From a checkpoint of a small mixture-of-experts model trained on Wikipedia: vocabulary 2048, 160 experts in each of 4 layers.
Below are experts of layer 2 (counted from 0) of a mixture-of-experts language model. Rows are named router (the router's row for the expert), gate (a neuron's input weights, with its number), up (a neuron's input weights, with its number), down (a neuron's output weights, with its number) and show model dimensions 0-255. Each number is 128 + 32 x the weight over its row's rms, rounded and kept within 0 to 255. Numbers have three digits each.
After each expert's rows: a language model's description of what the expert responds to; "mostly gets" lists some tokens that are sent to it at least half of the time. This comes from a sample of Wikipedia text that the model never trained on.

# expert 26
router:076126164075142159112154132155070180159145126084150055167136164119127130097144165155132107200147097138114162099117111150128190138171193144144072139180128103133098096085118188106122166128142118120152085208099146139123124100143124054077083108101149141125133135128135133103065162162113103064105110102079140137109160087081180156125033120137107145100120140202104154110136141105146134145175117167102100080123157060139091163122160118160103142144147134108115131134089100163111121102174082146151155114134191177129064186144107160136186132180139142195102117139086149136151187126158159096092158132112164156132140185092159120103155071132106120160082150135146142110113172101147084059106101090133122130185122108126109076126078191171114156148135135145100087179129138168091089122103131
gate14:096130183153099105084167174115093150110118135055138108166163127152173116140055140137096137155144112132098139150094126101144124117128097134116122149160132176162138100101094137129149123134108101086068106106119184160140153172138097081171139102179101143141162051154131104162133233132150136113151070144136099071131128126068114084133117159113079148092176027096205145091135085100139146149112115165136173067085133106133096139175124140161169056089112103073126080126101079112141103130115142105120107125099103169143164192138152072115156102142148092110156126159122101122106175122151149140113128152136130162115173143098115045094140160126103069150178125143110168084142172187167095141153069145178172129106110134099194077101112109115100107172130134147086127138095081175119146122163073
up14:182097067090152146116090140118121101108128098197129177143060149123127152066166126142141153101107114155157100124110127124100121184149118113131124099057150133075114074095122130123132125107097148171187106111117125078131099160103147149096128143129149100096066212057162199108119078116147103151126157149139142157131176133140133210138099089097164132162127157190049110149162155153134068106118166080118112149139107139142132134081126117133123178128133180161125133159164168123123148150182184128171117132128147110091141142147096130163102176149047174135133114105180096139141139140066095108091127099090117146125127131137136206152125096124145135087073088124146090201099128069121170119071163113080088123137187142133055147132126143115144131038132161136158148093135206119148107134135177
down14:162178148115123058102123142174102088123118107145103128166170121075131120136080081154136150149166159136090160117172201075144126138176084145172148119155140151210139159174151133195173107144070154100087205144178082156160068070128142157133193091145122168129138124131137121113177131167111146063175145136149126102151104158099115106139126129133091125162105144121111126147173149138181117185145151179097134079107138098129105145174150102079108166191106139134128108070119184112180092135157113112133136092140088117143135148087122121150119144098131135071119117134127129096119081123121089190082103090117142135159207180125206152144090157134117108190102118092127120125149142106053139149125088139190146123111126123119149126130184107092086116140157134072128070187090165146076186095140173
What it handles: Single letter m (also ph, M, km, sm), often in LaTeX math, phonetic notation or inside words, as in Pri|m|ates, E|ph|raim, mathr|m.
mostly gets: "m", "ph", "km", "Ph", "sm", "M"

# expert 18
router:169128145098064126147101134129072143149085156159106096108128118154152107107167163138100098096141087091094108128152125113147136126122157078165209134112095181155119049134095135115117149115072123126108074161205089122104100153109153075151157110093125107151162104120179138142125128093088171104137117184136117131114080130149133113087110165133118154104136060115101086111125088144146134144093102118080144107161166097173059085118150144124199149105130154130155087179080164138129136138072156082151116161119173124056123133126107208165107175148109086119137130133124163103198095145078120144128125173097074114134130124097038093088130138167127156172082189151075114133094164116114107157139109093105141106167196108106129168145154091052105165145080082080192074155121105163138118146171144
gate1:150156099117081140112124122144139069144150130059089047131147125196149174112130119175118145109132090035151066118099141187146093107133076119097057137119138122124175200137121174134112195105151123134136135135152167148131156134132142140075062131122132115115116132150113186180163164082143170147163111099151158189119081212113128108079122142185126130136090148118149151123180082101105130201137144165120100130149138149185084140111144161112115134201153144093078120097114145120151098127141105127160174040116125137100153108154105081180143130125130138171126073144095174158152083146152068093118145113136148094061097171100154110067129101130157142102081123179049143109165162124164122115118155134140164117121120089144141138115184180130122132108076114101178187176143148156140130132109126
up1:136109103092119107111152157179184099114133132130111148113130122171081170124162160111105141171117122093137086129070151219131140151064076132144127136158104154152129158182193108124148202102142125118102160123106091118218134092124153145119065157110149118132125084145130171066139153125086063125145133109137191195073046137137128148107127171150108111115166124153112123149179155146122086189137168133169119160156142138159139140164135134132106112198129165151110129093130102081133138107080089115096135115112171125106183104142152124125120143099166083158177089126113180105158080083118117132112148106169142098059020137123178102128133086121150188140106163135055123158188151107116097090144111123092115148124154171128124153161178164138085157118087185102141153106133126160110176088053120
down1:157136104081059104180147138159073147145097123115103145122128148112131109119120070130142143106090083172128155163188188092142151130206095091129147145107072150128135113089145180144119124106068110150171145118152092145137135100132151140101204114152074140139118102120163099130108124129118119143198071126138132083098184079161122113085156156115154097080144150181120125138099117160087122158086145087095135077109122088140135131089168137091114150114152113155165105161126111152132091164118156151161092103089108099145110089150128162102146207162042124132121175197165102084119091206083125183096122100111182134115134091121043157121144157095120123126162112108201170177130090132197151201169135133071081097155179113149117208097110128120127139130128170158120121170120136109104150111122074
What it handles: Final pieces of names and words followed by a space, such as -ian, -ica, -ington, -ford, a closing parenthesis, or bare spaces in tables.
mostly gets: "ica ", ") ", "ina ", "ington ", "\" ", "z "

# expert 31
router:137127105137087132123133122141188140103099135134171086127143120111172149111138154144135159152125131153134182105144096172159120073172159160152131115178155141128145178151129188187167136116114081101117180117090122116136165156087084112177161197170081130159136139103159113107135140092146153183133091185069134117174124141113130096097147110164160106142138189102121062121137161157122086125135121141094185144119164107093120131088152121116104182060135127148097158158168127133135209173145152132086097108125128190066172170093103219134118096182143106069144133109122134189084135149133125091109144150150086155134167138159132079147137129120066126141093123170139142133089110063123077166170107121162183186166107081131132171078115070153071146136176162175136179149146162098162214146138168
gate1:131180136202123122122077183085117142168099129148156127132108152125131140103136146082189120142037093100113094136138120098094126126141134100153148216142106186069117126093100094141121203088141178144092153108121128169105139138105121169170070149129130103134096126123142155091180117168142137146111140149123080172139160125137118124142028105128104182112110151130120107154144162165129111131220139090133179177116143101106143095171161106141151096100219104155142133059101095092147182068132150134165149135148135141117098127125150120087084104067146132126096120168103165215092175207088148174158134131203085148129147120167125144102120135148150116132158108133177104132106105140085116112076136070121160167086063165094133125115201165125123131100158138113127105137144148075172150123148150
up1:129108104105055182171124064157128125080138169180091173155120100175130102165149126174122085126146130173146177104120182143174160081118098105102122085162134104130143118128111102098127083115131100135117086130114159140102054112085088096098168081146093169137146122145091153167144141105136143129178038138163154092086102114107156147134144150098113098020145153164084202122099121106099121119070106147113039114115119148139131125081111151172150145158062163169143123144103090169160115154115078142085091133090126071146150148207085109152133155102070132095156197150157135075143085087138110092108125145066136175107158161139096160196103116112083146133072098123141176132139099139147171124112150144149078149138131118112152115201065125091142143132102115127136105161095126132149085128106117
down1:084121099173148149102104127130084124160128126133098092161173112123133124093134093144139098146143103108124129134103100114122142127038089073132131146089090122138190120111112125131197123146084123172086165124115078135125162085101112112138134093214119141151124116184078142077156116130205132120174120049131120129159152166112128133116133065089123118125131084122153130084251178088156160149186174080130132164178122161121075111163125075040098107142135131101149155108118133117128124103143149127149120135142093114122156109104150171037170101144121174129069134114138147138125101105162104128107136093147058153190122097137118116113191120119166176080146182074195118145049187155096111108142161145099155111140146110112107084137178126179166080168168124131158136106145117083102146108149145
What it handles: Short inner pieces, mostly t, ul, te, ett, itt, inside a word, as in doub-t-ful, Pro-t-ection, Istanb-ul, in-te-grates.
mostly gets: "t", "ul", "te", "ett", "itt", "att"

# expert 20
router:157125121125154115159145161132146112112113135172098127142164073083171117147154123157116151154136092111160087173164178133068113188098148064210159154059124146147135053116087074191152104088100155154068138157127129130145066077127151161156163114122134082149128093157138134159141075074075064117163167166101122082185143055165114152131117083181112164129121162140084126084111154146207128159093127051114113138122147110183153095115119164152199146123138160152158125127160121108166166103101153097129112142130138099137113106116118166127130156095159090106098124071180074091159064149093148116084130152125094093126119064078116146077137095134097158191110161152109089164121115146133109131158127064118119092143112113158156154132170061071102160113143109102123097118126155179160139109120147
gate2:133062125201134110125100131118174067153126084147113109119072139094141100076140156127117088143143152147077190146095164107113160163086098179153080140148126101190181108132177111157102167135150124144089095130131143063177153197093153165060114130121131134155122100107093153096070099039121109158139093174151112205108166149121097100146120140116136132139124112138191107155151120071099122149130176132094094165098100059108149073133100118153080086178100141150132127139200115094154150143130155190121125109091110113122159090146174125130112086155176097125109157111171080110133131150147067152196112116095175102186071105120123100110110159193131152048136137093075143163135123169078146172118156092142139126085146144132109110123154107115141141104082093101170129136085101144193096108127123
up2:160076183158155093170082159123175158130097137121120111133050080128112071170126139086110104113148159119101178127107178104175130118114124159193133170173098114192132098121117088132135188109129114164154123127166179063158133215090151121063160129105135161145087154119116124110081129119077131179118074141149107165087174179097093126115111157123127099153106120138165092190140105096123091174118147156080131162103102083148137111152117119143079075212109141103148118168184126159131138122084132104134042126142119139102169113136182129130124147149145107110136162089180147113130074091141126136194110176126161083173133081163099129138092128150136122098159155105143154163167128111115148125164149110137172129083151126098166094164171129101134161097040082080153135169051083155158165128121089
down2:129144134086123101144127143087120140113107104095124144104122137093086146164072101180092125147109123175081063150131104149115116104137127107094108112057113133040107122132122137115132175090127144150067097150122076149148114100095114128201103185172115167141154161160134100127177125171140138125127088095179145117122076089163095173162085087076135061113146064136074202147113133137077144105105086143108113158157184101142106163103168114121087112090168157095148137126093078134137106105162062093098099186123083096147113078186111138143167166131099144115113133125105099156074176175056151134069142144223187113143143139109115130148125128124160152153119092079182087127111123096201181101086123177116133137143130137113161051068111132142106128087122169138109079103153140106138133111169139
What it handles: Final pieces of personal and place names, often in sports rosters and tables, such as Jov|an, Trist|an, Good|man, plus whole first names like John, David.
mostly gets: "John ", "z ", "David ", "ael ", "ara ", "ra "

# expert 23
router:103135134091095096141151147159174178153094179191167136129116168090110108183157132134112178119141077171121114119081151148159135134074123150094136101106156096131182175168130151164121145109177102089127049128107114096121126156132143099127078137116099124189108151137119065161163109136146155149111068116145110112129142133110222124084081123130122120191146093188083098215182159107107132183160181167091129178167124136109145088120154163085110149143112089117170131078078156113097099119148093185140120157173145130128154125104158071185105172146102105086155108205141145140106157123150150131126196068123118129099144128113169082107165161129149109185161102093114131169076195132119133123071098145120101129115112113109053103118150140133184159081097142154165099191151109176110121118082138
gate0:125093143113176134159156128097109150122081166089113136157125086143135170097128115075132174148143153172102205117112064128083163144151131040154140152138144112105128065144115176089132107111140119112169102093109094141171147130082142112123099121144196146116126146157106069084092122108117165178142082168080164114150149144127112150147128090156050139124086138143183038133126128112070105160165151149138146136125142132087112104142145131140096104066192179094127169153172149148159116154141130127167135125121135153098128170168100163182134206122196092115138136124115102093093141123042105140134145125123099109166067168145141074090137113115075152107147073118103086088127120114093252125088129133078137117104121160097061131139120082171101148119154160152154087141135119144144203173153145
up0:103082116161148155114121140105118122153104078112152084115117108153192126027094118111128068150150134126148123171126077122122166124181104080116169086143121058063058168133175154134079127143105112099119080106120167127171116132103153040164148140166131094081127127147083136132098062148108116127127081141130129146203116144115121089101107139168109171111104100128119161147057140118133098121142095120132136109092106168133086126118141124065132103056209121134096177133131131154118135087162103188128141115142157118204138138186077154155066111178116108147172101151157140118042146101036086158137162095116140096178108137136115078199114132134127120113083155092123149104133110150121150156137142169101145198088117113094063106170087147142126154168139149068172139124141113135139136109112152
down0:145165099088089127074064120192116128171157101124109136151178112123149125195102123109081114172105110153152112140156082100097122152070134141119106145098090137125149126136112075141103144118104069102149107149104165108162160125090125119103137159078113171119132132135091123091126109163137121079139144119164138068115154134145103188121192158099121143084109120113098116162088122132169118169129120118169177163191107159137194173153074061098132108095072144132181157114151131160113168184108094113075104162112103074133087159210114151175135100127106111108145108120162137167108124177099162081131117085104137116142102127083032158149120199139172124229114144151132185167111129122136155112158116110138150142191132147103109112197141133210212152090149121136136106109121121197152127107144184
What it handles: Single c or p pieces opening or inside words, as in interceptions, especially, case, 1080p, plus raw Cyrillic and Greek byte pieces.
mostly gets: "p", "c", "unc", "kn", "cr", "P"

# expert 28
router:163122112150143143079106167141183134125166171124184117114086145128168185148123194141145187127137154135121106062171141139110087113146120164114111140138130111173146174102131096184165155131081086136114211136116160107061121081178061070122103143154089156107092107122113124109134141088167154074129108209095119161072110167118112146088132118182120105107103142110180155094142112094056118100127124135123163104074089077103099097118151162092152162122104133133133204141119116165185160142059136128110145192116103120085125184135119147102138102148127104089117090170124106150138102143159103107093123194083154149138132153111133150178149131107141222158069200163116192130144119122156114131154107137149090121134124106102147149081179106114174177114134112149118205092159136066115120072163115
gate2:116106095111130132133155145123135102141158147110136202099157116172153119099156065080198116153155153061117144114109138105166132166117117143151105098133097135105172108097213145151062114095140154115158188108191175083139057178154113109137043107099068110090144135163101101189110123160092148100122117147140110071215116175099118107131072125108119128165154116118113138104137123089125101122110129107121128081111096156170065179098121108135130148070112127166123118101106147112156076148085128097137161148117180110157133164100068102164123109123119081134108182101105140130101125131116108087199128062106151179129140094144160139094145075062138098162125110132155117102120114122188113120111126123136173066159129155127139077118071171055095101111137089098184147097093132206121148178158077
up2:150132112150149135130097142151071143110137134141105120117118135118137157102107210152097118046092161160152121128145129167091130135162110117164131165072104164135104164194100108074116175139085135148094076166099100138176182144083127110161165104175174103149186143113133075094177118125088139074175144090148146159110109044179176096158178104162139141129092111154162114103143122125164093086139136139100136149127130160069141151124111155152169061157091143105171114076168160127107130114184133127154153089107063118109133081129178103160130164131168123155182088116146130154110111144067109170098129173155098073095096119103106098102120145145165145132050143132176135094152127104144129123145155118104103192099165117167101203161190183085119200126143096104194121124144116083098141054108152
down2:164099109119148151142166140181105151120102142154138091147145166118184084169193085101165116096103149088097087200065136160156178112116074116148127076192127185112106161147104133103133176101139079084159152208159145124128080115092113117125058120156091144143182188146112145193175115112120129124098115113169173109089103131141146189145137101181121176130148095161133140106136156135164083128146091073104170163136096128121154137087126095124123080165145130140127103094080122147112180104165138115116141153154143206104146111163115214123123123153123092133128130137139143157121137153125116057088100108120115140125168164103102063151141151102136151170082157145145078067092170104151135077063166155171093137165136171130104195112129187086078121094107103145174181122053142152123147135127094
What it handles: Short fragments inside split words, mostly foreign or proper names, especially "or", t, n, l, as in Mahori, Turner, majority, Oklahoma.
mostly gets: "or", "t", "n"